python train.py --n_experts=256 --moe_layers=[4, 5, 6, 7, 8, 9, 10, 11, 12] --routed_scale=1.0 --init="uniform" --schedule="wsd" --final_lr_fraction=0.1
Below are experts of layer 6 (counted from 0) of a mixture-of-experts language model. Rows are named router (the router's row for the expert), down (a neuron's output weights, with its number) and show model dimensions 0-159. Each number is 128 + 24 x the weight over its row's rms, rounded and kept within 0 to 255. Numbers have three digits each.
After each expert's rows: a language model's description of what the expert responds to. This comes from a sample of Wikipedia text that the model never trained on.

# expert 0
router:172158132122161106095127149157140129133125156153142121114137119140110166148177098106147146075146108145129159131107095127132129115130106130096102136091100162168156141122170117111142114130140097149124152169137120136101116097131099133118123122132137088117143104112139080139153160117164153155128154144163166113084158076119127131140128160158107106098087141119151092140110150133163177079164122110102098158089152107086125150090142138142119157132142093180139135135159136113141147128123120
down0:201081133095151140132103117084131084115154112109134128140098168079086131117166076131136145116140105164146116102130141133163129130118119160143131123101127072155117131159148136152143126116094114150121144156117103155144077131130133094134147113116185138121121093133145112144136123150083141125150144130145146114176097133124148102140097094103132083135128124099107121127133150118130109106145134143092142098132109130140148113111159072118073122156127143118133132105105173121093182121130096
down1:168139108128147124099173158154177142136125139140111197152122119111123129124117091142185116138139113096119147124111144128156130165133158133119136186126095154126133133123130119132145119097106111099157128119138105117132095137182108070136087128159142132108121146181143115116134155171153122121152125097133119162167102144162158095100091099138118102180144130113098104136153129157113147107115118140136064137149102085170105134137116113132131146102095117153130161135129115146089131159114145
down2:120111150084139107159160101122088169121089156137089113121129119122103108137107112127128138143138121137113142138144101137128130124129178105130135092153110139155091106104117146095134134105078126132116136069175138137119113120155079123144139151160092168114090129130123104159078099086133151124155109088111136188116131136123089143143096100094133125106128150065095116103133120171147105117130176137117161123127102111202117152115117090149133156119146128117111109121110123156121136124132124
down3:089083108152135098137103096115141137138148139094105144176131144165122118110094144128141131123130129130135157128132179211118133139120146111173097122146126139073112121118134169126107105132144153102133123120111104124137141135117133131120115093145110109149172131135183112127128118127107138119080148141149147166151138143133133143120101095113123144092117105160136155155131151155081104097101105124095154076112094126142138175137107146159148180114099094166156092136104130082105112136144097
down4:087097101119106135144087094142107125128119121171101094109107081082108116146145111131079155064153146136145138141130139138138155103123105146113164125124110093119149090144096130138115155125121122127124123123123106141156116125126107132133100160106148133118119118127131140144117174123093128118129130140074132112138095112141044188155162152108128111106132117125151118126090125089148125129080167106118170131097169148100103134112122110112118072132159141115109094105128090145165129126111158
down5:161161136137103120155127093075138133124096115211140093100115151103079130094090157119198151157124133167121101102140112142123103119122147101167144114137121140088120162125171091115112166137116112134131150114150137123093104085130120098115127143151096154177123149120167152139124113085115127174157132119129129139102090121102120130140130113099110151153127150084156090124151126150137103103150123145154132135137145145151134144104099119133103117115165153138132161132144166107125134139090148
It responds to: Word-initial lowercase fragments

# expert 34
router:121157109146117094108117129159166141155113177159165104128105104100130141135178119137118145093118120138103141132114081110104153096132138109107118099116121159132154118113128123117121103111155098147158142144129141169094103113109084133116120128088092121103142117089114117141159115112146162169154129184147122152094121078143149169141142164143132136102106127121158079176065128104109142083146127112108133149071128100100152143114121127118118138093110106137161140150150145148166108111120157
down0:138115144132096115118124141122140155139153154120121154135144130174119133108137082161090154132126124162146118137148132132131138097112121110177115118132156125103043148126107138167149087203153109097156094141112106134095098149137097117102110106124147145122179127138106132126109136052128155109115116152153104144151132143120084121096111108129083127102146115098112086155138141170116138087104070157127151126114131100133131149122142133095121147113139156159112119114155105130144138131153163
down1:142135144116152133160110114157165156139117138107129120119104117095142102111127132117132141122125124110125106173126116166122138103114149110136115096093172156158072104147130160157103104149119121107145141133121136163118152172142059132099115162142151120133096087126142129087077131149106120102095136163124117160157126116163093154129144126148148150174141104108085158130127118166104118105107154138151094094095153095133153161164118156096157108159161155092109131131133139116127146100166080
down2:163126122153138163098134087166115112092146134165154099110141144119127147172157141114168108154133114139138112084168170179089161107114131160102173109121108109139108104132112081123112121100108137073165089128158118096075085133118093134140127067131136116102150141142137123131119102135132132109142119131129107137134121150150106111110154109165175166156124150108143166142135138110136123139088152129127084105115117130136141121122118128121154165062127095149136111122151104161110138131113143
down3:086094143123126091137124140125119133148102135120106167153131119101131089131155124133134106130133123096133103106116105145087137119133196122103167113143153147095117136143117126164109079122071083079120101098143102148084123096121114134176120101150131149116167158125128124112095118074127137102133136147165146144132126134138136118148146098124147150153107093122107147106117126123129174135108154141155148092125126108078100065147120185106115161154100117127135104096138111133090113096158115
down4:152117134117128141142129105122101147117144127106099093112131094158130105126141147114196069151096163149108110166148110128138114113114155136101151139109133133134160165155086109144099097138157081144092128137103155068146164106137110106134146142140135125136114147158106169146128134119140133142125093128164126119091140125123156139140180168103160121150097126175155183146109113139164084132165169153111094130104118118134111085143104130129124160161131130128109157128159123126116074138123099
down5:105106128109166102139128150103089143126136119155134175141101131180127102106116140106097136107123116102127150110138100121120132181149127176142113147179140124115120119127133142162103059101153124129090169121135137100138087130142180097101126139128127146092149145153138123113088132160128057092160120116110123113119149091093128163129153130156139152139156140112132090101146125143124133144155128148105110123141139153189140094149126124148144135158143094139162131107120126074128141130116070
It responds to: Music and organization word pieces

# expert 32
router:108124118145116117080122098149153137120151173161148146128089150100100157147157104113131135103110113131102147095103098129088146108110154104117145082125129147150195119085144120114118123112108161156108150117161125141103128097136096129133115142118093139152138148113102093165169120109169174135127127160147142146107127049149108146156128183147118101114125119128170108155104148127136140108112116141152081139073133149101143159087137134122106125119087123143154158116129125115131128100091130
down0:135123147158117077138174119121146132085176124128098119146110191145152128159100131124156170165132111135128123112138107118119126113092163155141085143136124104124155116094118138160088135148105120148126139128115078168122124129097135115102149115131139096110083118098090126153157140100122112132101122139152154124132128133146132089143141114126146116110145114111129153150166159108130093104097098096124133084123105124090140108123158101059138142103134140168077120175136130131093127066106114
down1:102123109119124112111135179130126131131099117144158105092148131091075117157094109157134093110088096113123139108089141162137163149145108100159150121123129106146135145137118110116126136155050153155121110131141110112113165131127158168131139102147152148105094145123087102140160125127164106100091165137118123126119093174091128116128126125134120137143134142162057106091095105108125160196111084131114106121152131127146145124116121099091116119127131138145148187149097128130126112155119115
down2:137124147109105133106139174097133175127161148130126101080115150130113090101126156166132141097183089122143115130117110116121114107080104147192103118130120137120145171115085170129114129175132083093138153127136124163160140118100144144115103089195145108148115112133133134127102173096149116117165137168128140123132143106165101112133087079148132136129155134144109164086157113150091137140146097122128134110146134149126134142122128140149078164114121157152136140123121150130118151104142097
down3:098122178110126174127114091150143099131161139079112099110136074104152126183129124141133142083161134113119123136091133167117136139129112144140124124121146119138093169119143097110140135129184111094113083113131124121094157161130135155120102133136114132113138151146117120078161173128122092102127153173148126115146143169110150169186116156102109132185172121121116123140119100145168109128125128145087157159098153119125106168140109118138115116149124142147128148100105098138165114138137151
down4:145104162164170129129116087147114137104117127128147154124128113119162116136133189089149110105130170124118152158130155118132122158123110141136091101136129137104153154122153115143125148111100054129148131112120089152086112109156123131140124119168154144147103162142117083140124124112137136073119125094107107118134116125140101179138146102166183177159121143127106128172132120139124167108123131116128091094139087153119140087094123158105102136087143112153108074141143138098091124109108144
down5:085169108153124071137121120134159141109081128072111065107124111139127153103128156137130134126134155132133133111129132134157109135156134149128119125114125127097148113147122159169136090165083127116139118104111136169142145117045131139073098154130126104140100143145122156151113111130126148133142109149119142131132120132114089132131110157128180159126139127109116130134135148144091169082092093086130138098091075140130149141132100163150116106133129094132080147075143112096110143125137146
It responds to: Of and quantity prepositions

# expert 45
router:126091140134117118129114141147160116132098154158144117161133149124092120126174135118181135094093102137119161133149095138115119116125141122077153089110144125164148101138134128115099127113154135126144116156137116126104122088140119084120111136127159106121156129147157078143144124124145172182136165130169165102121147070114165148155124149115134140097121134113143137176099142149156148046145128102106102144095132109104094159126149135150145154082118108146107176112159136104131161147122110
down0:115105134118096110118123145126119130116148128091132135129151147126126169089113117139110122138103139125121113141147119108114142151126170144130102105173117144101144109165105145093151090144127153169144089106093175087136114145156151134127104133155123115135108092167112182159155114091101115096133116087085117111103093147112125116156139131125070123086166081117154108117149132151109130119124128155104095140114078173125133084084149105171079121146143128106142150151115150118128096160167131
down1:154134116155088117069109105099139095140112112130110109170139138114105080108168145146110142114108135137119131177149116159097119122152131156125104125051137124116153156121127113127124126136136104061143114169128109131103097126128143172135143078108112148085145158094101124134076100127113103115152143127144138137126169095154148140080113168124108155158071138135135130166135102110161126143097114128173123129134119134165123131125147139109165101107124117109140101118140162109155153108153116
down2:111117114185087112152119135136109075128118153143160139107159132154152122160178136136088102105131106126103099129137125129106140112146109133177142162155129150123138101125117120121132110127169108080192136165087098122135112096107097137079113120106121111158136077092156179123108123105159138151126138088125144113111088145120143142095135134102110122152150120162151175152122081146136111119128131134146171139135155135098121116133113114151102096138109119133109177124116163138158155137151084
down3:156116107160120122166106126140129083113146130126113050122138130156127152129123150089120066101137133117152134116121121146111136110103129126133092185094168177127110152132107131108119132123150182065121111156118139135113147127095105121143113107105124115142081129103124076142071158132126159085132185155115167154154124108137144129163113184121100145109124139137126135111129107128112169139106157124157133142156100146126129092125109132145151128151099095144121149152117145115155104141152106
down4:145097118131123148136135113111128110076113173112166095068154120110114147107090080089156135122094150135151118148135109103162135110106166152116144165106144114184169188150148130126157128120101126149121104095154099103118104155133156103150132118143120097075147141141174121116138132154159136135139144078110130186129125121163138121144137119146155124140128104082119117105135128138130154122123166136166117195112150129145159162134134092149130159124114115102127095156136135149117135114115131
down5:136132177108147134149118125134158191129083151109106093135088105139119117149097111143115122123121148191110100149148113170125095134111142092155099114148167117147133081180130170139098122127117117095098158140170137110111125134127076149137124147106093107098176175161121088113122123104166110115173113116124135169111146119158152159139158115094133115133095119120113118120136123126123155150126160140148109109151116129154107125152110092149168099109136132116171098142106161155127133102121108
It responds to: Consonant pieces mid-word

# expert 26
router:114120125141154116116121149119131113102149185160151163114116158111097163121199108150184125107102098158116121131138102111113125085100127144071194104127104134140139126090163129134114121129125175169138107160120116106142126114135109124133078129124147124139176106105108106131152094128127162134119135161152126109126158101141142147131176135133139134091108138120135105152110088147123139091139139134106133164076132117071132138112132137149124178102141112139160147117123164135154099107085113
down0:110101116117121139136138137135155167150100089119135098135132119121116119152121110134135128154126104185100101138165163125097136093180146109156115092107126113115105101157142151126106198184102180139137139083129155133131173134116149128083154146135161158155145159113160145117135144217157151125135136098130116126123128161114137127132083079112130115157139108177111106121103141136127130154120127128096163125164143125132141127146128113145127113110120142147140118139105140113088134137174168
down1:126134120142102104129131147118152158128109120140143133132105096117125132090157153143121150141120139145163100114164119138088127153104175144124168138158189129096076137126156138142118132113144098147124126124122137092078107134080043095125106175143138143146157150142136162139126122148145112109110127117145109152134142099141143151113119127105068125150113136162130160138164166131077104130172154127124101145134103138089140128111129157106095135116127151106108118099174126096167101120153078
down2:092098139144098166127079135154133137111149114137136128135108100148121117150150127190158115114105153135142097127113133117088117166127116124143143154105137104155107131109089103180072075167137134117132147141129098107162129076096086138133133132137128120068147163119076120137121139097123137068113103124151129119137094112106141104122134126086109117117114158180133143102144127127149140184116115121143142125114128152108159118136139059123134126114136089121160149158141143118163125132121090
down3:091127168124138153112083117129157135126157110099164058112118115125117121081124150108110143145085127147135143100129134151132174131097156156126115164142151114159126125110165149140159136142138148109140133162126098119071118112134125148096144146130118166099168141121165096123178103126142138116086133133136098106143165081143149132132138130117117109104119161144155137140095163146124107105143118124161135123109100145133132117118135137182139049128097136089120111152152197135145120101127107
down4:095096097141171138106122131124150144128154153106145160111153129147154131134138121157135109109130181123168095131081141155112181143156140148139118101069114092123090122152119135083150118132081142104105132070119143147130143139156120090089132079157100095161126104091139139107114131140107109141077112072132120087109146148131102107139105165116133143123138136118133119117132120117160085185149097144115135101147113149121105116121104098123116150136144117143110169112082134133154093139109131
down5:133130193121118132166114099087162104100148116095155151127133127155092133129117138064124090151127107101138101120118127096136118134126105163126150119105117093085132100106166126158153085093146123068162121117123115122142120137154113125156136136109113148163142089119109130106146095122128102146121117100137146090175180134103113081144127142122136123174161151113141120180110155104115141130127127123126102126179130138123122156175138106158124156108125121161091129128125095105086157085118132
It responds to: Middle pieces, table pipes

# expert 8
router:139176140103138066092127145143151132109108165168135108141119160120096151135164120099159131115147109141095147132131073114127156132086144124078115082104107140150155132123163118112102162099134117119128165161124156133106114100153119141088106139093133113137127115102110092127141139105163157131116149141171125127122146081139134133169142143139120120121116121095155132127118119106123135085137079121111102142078113131099124154132161110150167140065084091166125178142136152116146142106116117
down0:139166074140123089143166188129126147119111157106152132170082147167174129142121135151163115121077172152091071125118107213139124144143120129155083118104131142156124101167102128169100162167138100126108141156109125164128148106128135138112133099093145143103143165133116134118075107106141100123122140149116100112117116130117130143168090152138147151117160124100137135110117107133127140114137148134121190102099140138119135142134079106111112134129126151122126120110124123135133127136146111
down1:112130141125102162108139150193108157122120129139159104116118104174134173124089154158108114083136123152148113107118150125130101109144116153118129132101118122184105098135144094163128146128113149110100084097134090090102138110171144141154133152123115094121112143161125134144121137148109054113128154135096140117121143117121078147143111131142131096109169120083145111144128144111116109121120166155148120183115136096099107168145071150101112095126103097131139104136094158105128107117135096
down2:113144087109117104116116164118128107105079137134108183144077111177110114151148101122157126138136101108161143059141115106101118083141155151144109120145135123102116138077150139131115140110137115081147102097124115138132110139172093118112144132139115129136136139077141143150116141125132126043131116150168151148093124152129150148168149126116147083096131109120102142136136144116127141123122150103125106109124078143108144071143128128179103169118122157163138149164103103127150134124113118
down3:150093118159108103077121124126156138143114161106132131140104118134111147131151133106147120133123163180107125134106129106146165097146101123103077116108056159134145134130128146141133106130132142129123161080120114111089114111153133137121126100117165129112155143119134158078142133087151128145141150120176085109125079146130121120137138143148142113128134095069135175143152128129140148123142135124143153178160123132104131125130142139091084099083135124141194123098118110142064156132122173
down4:126148139160086137098141122148135149067147142109119144133120170081123115132145110120130138168108145116135124119066127092148102120124101135082120110132107114127121128151110085145112092107125139158131182141195119133150121141101139090142133099128163124157157120126075160136138147141132148145133110146121111143134153131098132131123137105120126112175134115099114089134147118141144110170085083110106102117137117076146127177142130130100133151065086151144120163094130120119147131074142098
down5:154107114134095085092135088138126135108142101170131100155108148066135121116129107120133134128136182139159144148125100122121158080104093143103125129115087118131107147097103136101142136138133060122142187114118125093111112133121124096143179088061190165102122159145111156126139147121142151097136130122124125107145118112127088127129140143155166169116108133114175140159085150125115116138127128108129150145137106116132094081158119147110093132125143118138130110111098132144109121104117168
It responds to: Dozen, ch/l pieces

# expert 10
router:114154127151119057088098163138137160101112198137132128119102153117100156157151110145174123139104090151091116111149115109094148114118149105097152082128112109172127126097159104145097118142157146146138133121144123143111114094161108120124099115146138118140153146095142112144130144143154164124131122154143156137116120100110138143144155160114144108103086142133128106172129114113122144079157139127112145137078148120061180109101151090142135147087116133135166135133137153093141110109127147
down0:137155117162103119134117140085098129131126144127144149130122110107118088156152095166102089144098152134113131088145148132109104130131117118123125112100118127108088130142138164116158100110148132100125078125111108126104116148139161108118132153133107072102097207108130139095117134132164121192134123137109151128182120121143118171128123106150114110156126108142119109072096118145146176127092128138118149102153109122138153099146160136099126120097090094156105136159137133079145131149116065
down1:112166148154129140137116124101118128126131110141130098104111112142134141179128122068121135120131139117145159141143151120143092154112132161174133144123142126130109149133115105165134155183118131112126093108141139145126145099119070103168110163113111104158116142121101107095097114094157085089122113119142165141121138125140151153110128159140183145103113086127125096138110142137132161168125126153123104094158156130167083107074117084161167128116149149156132100145124126086120150076168102
down2:144096136155134115113098136136133152174112159123127139159122119098136121130126132102117129111186139138148119129118085156177172109130099097121148134147136116136148131143168163101131116083202111131134072140135152153096121122163133146147139109133133116084106067156130093087147103148127096165131112134148144150119100101170142122115136119123114145137102142106147175141100164134094133099187149125160179150101148107100132094138126106122113106108139155115115099137138146118082109140139140
down3:117095118087169126134124172116127128134118106116089094123152087130143125157115122082124097111107125175149135134099142148127141126155156105151155129141145125141126129090133168115099138133117096176116180138106096112101106137101121111157144134108147155161125119084117154132144123131097132129134133168115102115130105137142085138123161163126122118138114212139149123170115160157101129157116142101134135090098133148077124122086126186153075137115157088112152161132119112122125126160160132
down4:104106122110136167147116106119161123114125147096134144140108123086140121162129104156119112104101109156102116098169105126157117148139120132128109090141117111167129104143143150111131116095140140096109162136103105132148112138152097104166148110129112192103094132168148123087113117168120161107118135135134152138156156094163159135118172164128120153126151116118131131150143101088151157154082162195135166160130141115128121154110079143125158131159098147153129079147118127091070125138141148
down5:071110086182121152149143127098106139144147142173134116159164175119104102140128147117116142098106145108120135099125151131114124096182134126158104179082102140143111124105113084142129115130111182146120154119123183134132122098145124116125161141108133114135128101126189151110105143141118101130139159118116141144126184112124082139110132153092093115124163162132127127121126105101149109151163115175154131152104154124121137139119142176154145127118160132074108131136100169103125124116157103
It responds to: Word-initial stems of institutional words

# expert 16
router:138111109143115083102134160127141156128125176161138147096115113124109165120162129115171127103111113157080143132127112101127137141115129118089170108129120160184137113129161106138123107128150129163139140120171115128085096086120097118085113140125103158137153149099142107128131141107145184129102126166148139126074141098161120138116129149143139147094105164136159089165099119143146158098126122148108148140090138151041131126084178145160125127136134106137141106117138156116122134117122144
down0:126081115122061137119170135141142127120094130133116153144108138169125147173131073121110133102101115141115075113160152115096165109131101151133083115112130143084150116118090145126123128137137100104091133129130130095130130108115166141109119158149119142135100163131082167120129151105146092092111152136127121102125119105114111116148098104155138087109145179148098178114144140185156157137124151142099174113111134084110134095128116127149167105129138174110128153140090131133141166123119121
down1:147117158097106171138126120134126124110128095130186173090126107138124154146137155110135096072154125100121122138161058127172154150116113145090133160117138084154126127112138161152129126141121154142146118144130087123129150122079125115110128110085119096150102076166086148147112106100163148115161148147165162130145116116119158111130166150096121123191096118120116102166136109147087146159111135121135155125130153110128140121106148122147128134111115088134130124173126136174115132100117152
down2:165132122144114109128115123128146146140130136172141136149156102150113136098181106130117145130099155121112106155090140127161115127099111168136134102131151086127102139094120086092133133096114162126134143144163119143097153130160137132135068132138138084062078100134106098116177127142140129133149126129109130132170146135160168114160094166157135143162166138138126169137108119121117140138125092140100115201154119123118134142136134070109109081124134178127105139132127148122138105151091135
down3:139115081104082129135120117171169139162115121161140129144099132145079126105167116175123132140093121142143098141106098156119135119133115136126163106119146132142153115124113122117107120132137159111115131165124106157148142154147122136152110162129122108149105105122152134152148136107109124113117084128133152124157160105121113175075152170105085124128080111131080134156131144145117115102130156165144103156152092106189089183144103170120137079130101139148135179105129128106110131150171145
down4:120154181115173107132129117167131142117135103139169063155113140107113121121126193112158120160131081127090155101172117138110150146156107169091108119123131135095147139167107130143110111138154135117190129130118141122152158100142167148143132136092121123143134124134166157169126149158138136110126149103148142136136153105155141123139121172122125130092123100112096139134097166090109120090154107130168164120119138061152127120105160116153126167106106146111093151129101136151110125144105125
down5:099091124147108155131119095101095149147129120130109139117126170130118118116097172137111112154115147139112115099078137119132143138118147081131087142127099115098111143112120117141154129159182132149116131093162139217130149119151152090131146143152172140144110160145123091149094100127129125125129149076134090145119166138106098103118128108119149152136141126117158129143126128179127123132092156097090145130091171181160085166109141121128134159124140142084114133101153126116151155153152111
It responds to: Word-stem pieces in general prose

# expert 18
router:132152158126131077058104139140140148124150144170137117111103134109087165127154086109169140086161136160102178134122106136144126107079152112068138117132117136140118098109131101109106151076129122123113146154111136119120119109128102139105130118150163151098123115096121130118132157118146165160101155121129138126119173075119147121161128149121146093114106159103159098176112145125141133073126124135156118180089131111089117117137094130165087128087118137137127124148157117117145134142104137
down0:106087166112155126111120115107116134106157137113128163103102141128165090089175148149118120167136154123112122145135124181150085133138095161127106099124166131097143147117114207115137122129135114116112124113138145169152124107117104139146145123113110122123141140105083096139114138135180128091106134163139153124157152137091133153096157153096128087121098110202145184122143154126128123107108115133125111108157121119145149115180119089114127177134124115109162116116133122094105144121121090
down1:108121143141172121136137100128151113124142129148158138101145146118169147166161116139132119111108109144146156148128128136139112134105108111090120181143139113113081066120132144106110163145154118122160145178099138149128124144091103103138173139126106154106113124135098154087122143107122136110127098111137132107121106135116128104123082113088149069136163112090119142133148128109117202189123140137144169166171111078148099145132098160121142137156120118107115126136155111145117184152121104
down2:102162145098132138127139095136141135140128098148127123106158155115096107106159124166117111144097115141166124117117118148107106105108129112158159164119087122082148121134111151131115128126126126093146135097116098059114147137134144149098111148132087155156091093187139115133075113104132080124158149120164109145143121122111102157163100143109105113143128106124125143118135132129114159120189149112156138146126091151153188148134084101170095119093150111165090130135115117157144127152113171
down3:115158119107169120161145149168117149093172077174143144122112102159133151147161116131117111120086129127134149092093101137141110165136127126147125130102092147140141133122145089106138164100111123121125143129131153158102122138152110102151137163131140141117115121110130153110108157159142129083145115117130127117138145119079164133167161091131094155139118103176101133193132115149129162144147129136092124138113104122099143133127121168159176128164102108153121163134130138120172130170202102
down4:095119117181099176110118117112135110116146150136093163157138103110159108108133156170143071166122157113134126128115112151137128082161113153111139135134127114160116113155141127212139061114150140119136102100138152141141135153178119115131123107123140116113111127146129114134146177153113110131111157166142142179135111129127126178115146140110143122132168092116106108101135166157132123121163119139143156078110079105161123151115133121143129170114132137130156072143125147136101109125107106
down5:153106122087159076098144167121123098148158154126144124128164146157139135079107101105115126107090129140107109087127141121119084141148117084160135115160121070114146123139111149113133143130155135113154118145129108137144114119120081089131103112112128111143139149123156100109066151122166138156147121184152142110120112148120099098142112081093126108114132137109114129117121093157150151163034133136136122130161152129124133162137141105134141109176161116132169133148094122150151121123131135
It responds to: Capitalized word starts

# expert 24
router:110155142113130071096134120128173156104159148182135133120130146114112159135197081120175118114118114182127168142134092111110125115102108134088153073119106129139170118125183109114104127117105111142133167145140137104116143091126109141110130123136139118140109126094128110160128126103137156163129145143156137166094144089165110135140141149142094090130097151132127106170097114114122175087134118126157109160085135119096148146137180109125112128131105102148164147153117147141139117132110130
down0:068132117168091161150139140164094138148127143131134097101120169121132133121131116139127135124144086159106119143132140176161154146121137104191131134122114112115082139111149106153080087170084141131132149157139117131164161133137140158155100106135111155134159078135169132125100114113140138058140136163127146094160138138136116138063115127167119146149106117164095118107132102129123104096092148128104115160138143135103112143135139103135139139125110101103178126118090119101139125144155115
down1:152130182107146094130136114122153145149125137128135165127132162142164159138121093126164131097099163140133132109137168138123120150137152173102123112122091106141135093128155125140142104117089156125173098128156121086160164143122107143122123143102123118111099150143140101150143127115147135173087122104099104063108172139113082116155108147120116144137119152110094097118178115135124164106152117161107126150189117112169120112154149102150177150125132129105110123103092173135095111135160147
down2:114160105118169139103083131115134110108180121137130106129141124118097112111082104105147129128132161187193119155074126127106094133156138175096130119136107132103096123097111089120152138141120135132140110076111088104113093134171167117159127140137153129150115086167125132115126138152160154139130154124126123148166099106113074137126155166153113143130130143129108100100133117134121138137121156134162168141150141130098133098164123136098097079109117079166117128110145115110151167138112128
down3:095167115162152129113140094160106119081155109118144105137153121121125132117183127139144117150127165142156089123123111147140140123133099144100140126152133123102145122164150148104114118111109173140133106068097120139079156130101123153105164123189123122121114139134175109122127119126121131119150124122156131132126180142129164125117113123117154169125135134157119153098129143123120101195164181139179134101135171093074145106140099156102091130156109132081132162148151150124139149141102115
down4:129164126141160139109110143139111087145111087141152105142160092108105110115137087122119123131146121147142163164116080190145068119140094193111119151111129135187127138109133159148136133135119166106115148145151094155096122125150146166170111129107115118113103118144122121097099175144162163119109153126148150151154096130155112136100146127140116149121122157070143102086111093108098144122092126098136106141116103126130131124148138112103122123143131145136154151106147110117136194144172140
down5:125140104141148113109100130124127123185151132132118153170172101108118137104136138125148090145134044140137167106132131113148128104123105123104126142139159132110147138128110146142156078143177126110171105156098102134108090104164106114100166100102156143095154131087061105151149119107164093123170111165155147137114158155092146160118126098113097111140151150147141130123130122145125148092148120131128107108134097163137111146126103155144122115139110119114101147170117094105115168093137113
It responds to: Personal name starts

# expert 52
router:094153141132130116089107127135176118136160151152150116151132109094099157172131091125146122098124120124109136100108079111105155134125130146103141120123107154144160102105143126118105127115133122147125141151113145137129134101117115149115082121094117107105116172145107092146124137104162157129149185165148137087104146078150138133164171153124127112117115136084165084170128143143155124102091106151132123161066139115100146169112117114149084162104112107183153166130154151103143116146138132
down0:117101142116139090149143141175154115118153120111132137124145079116128074163120137143133109122126078154152151171135125142139152151110116127119092128102137122104111129173165166123130138080126079150133122140119116137147103112124149108120127083095118077153063123133105137126143126102169098118104161147126093108140100129094093114160144109158141087097139172114155154153154146127162084161106090152169130117128104137141139095163121126120137136100090097125112163125120134112108091111101131
down1:146079183064106144137122145070098136078136169152172149126099157114138127120119134114138110167134139109150136133102156082143143118108109118131165135135076151135158151096077144116131100157126115108120144118131168106136129105165127067126144142173099178126116095114137109129138130095109102130120109127130145114093139117126155114160154146132142119107117137098157155110123142096115138113080124144104114143113145123086144122114139167153125110138144149113128106152101088122105098176121101
down2:148113089120153142148085110130135104132100145107155101137092122124153090169114111168122129126126123131134132123152133129095143126118111149156126104097147171081147167121138114179075121134124111117118137149117126177069115169130133142097122163097183155127107143125103150144092146089089116075088112134128122136127139138143144107114141140144144123181106099122139140156108153120171132141050167103119131116103146129143149127145097110139127146140128137092149144122138139096162095131128079
down3:132096137130125107147160128109089098128126163155134144122099166118104106039132169132126138131137186114118154104133108173116113170161176093152097122112146118128139140088161156131135090146122138142153126125161112130124128110106164166151125140149157168169183137124098129108144131124154125083143136098124147103131138101148113110132151089124123181125131152167117106102116140126148130151150101111164093136117115126113172149119141094116101127157122103157100151148162107117124155157132139
down4:112121123166122132155117125141152087115174129126131131143136170132108160136152133097116156139124157146138142118118135116077144127106122136103086137065176151128138140144139117126121119078141150127155133104153111180123117176111120085145142134142114169136123122141084104119129127108069105135155162142129119101111129100096140123153121172131131137164118109115101156156120103157134139114121109169183090097102079085142152090137119112084110111134151125197111104115158141111139139134130102
down5:148128131128131172143135129157116125139090127134118095135099132121106132115120135121153117143122117134129133106149114122144092120120156121092162156112124141142169103108148076105122087094187110145126122108139048132138166092145155124130117142114121124147121112149107110182137119094151114150144107109130100122109149120121110136119105203129143128114124108130138128110154165097107122081100159131177120172085106150122163151118127198117142139150156149158125125068122099096126121112158098
It responds to: Prepositions and articles of time/place

# expert 51
router:092150128109108100099106126116172143118138159159155137100112125065113151110151110118149103075114133179122168134123095142126142126102124131075157109102115157153170119099152104095099117078142123109143154123131142137088098083137085138110095106102153129128109146104086134128153118123137168150121135122172143102145119098127150139166123152149141086115121125145157109148094130099134156088156104136153089148100118133080137145111103121138122131109095113146112113106162168145125116142090144
down0:146148166167138120079140115121151112161142109176133145116117111091129164126158165116137150131173089095139102074149153146130120112179108151152102141126158115161101169158179110137088132140100148094143126161135108123146126119153095122117125114188146118149129130118116136122130159145114145093102130078153125153144146147134127106128138147101123122154042104099156111126148121189133147123164147130101130134137146101120130126137105136127154148121158158115138094148106121127120132133078126
down1:099111096153107118109161130160141143105121132125090107124110186107108137169162146145132148150108119145104129097153134124120164093141120146149149132093132136147145116165141150146125117132122139153135120149148123126114105085095118072170156134133124120127113109142138142146090106098154098105152152124154169119128145146192106112089128137116135158149105116103131143080131150160160125200150123119139138157202118123149127092065107175085141129132156106135150157127116129143138144136152132
down2:146141103144165133125123161109130136140116098172106148139134073142155145107154107148138080131097098095160133122125140146115120112178107112092147114114119105132156134122096137127178124148106177102118127101122146096099104135117097173069123119149126145131093167074160143155132130153145136177131157113125137152133143144155145119192120101127094115133110158096100135144082116126129129130164113114086162122114147146118104131107099096165152147123133134121084153133119132172116122162093133
down3:185138133145134172170083092159103128163127125100132145112161105132116130119102091095125127171118142171122117101132094142157137141099158126103174117129068179096121136079156117107106108101092117137126115131123127152096102128094109122155107186131102121113102094135109135109171141141156140102162059096145117098152117137125125149129134137116107100160093115119143146102119149120164104138150118122157159139151098126158150132118110122125129164135132149091141112148107137168113134121117148
down4:100178144139126135080165126131132100141152126124130132159115107111143121122161120126127167111125116089157162134134159118158139128124095134123112146111194127167101131141073131114177117155123148115141153135121170139148128100152145116125127112088084109140187164116155105100106132134134157169153174105107141191149102152130136144144124143077107144146126090098128100195123128137115142174159124115165140139127170152158130126145141113129138121124135140102150150119159136135115170099132137
down5:134145115127126144120160117089075105124147154153136119158146112114151108141106162135117172154118121093086114148157125098163168142149145127090075088138124150128128151069148130114132168177132141139113172140120154134109137153107097118095121135097114123107178140159135108122120117158135122155071124094116109143160117118130169123118149091139104122118156154097143137148146143136133134135148115120101170104127170114103142102119142125138099126165137080104142157167157188110145089117118149
It responds to: Sentence and section openers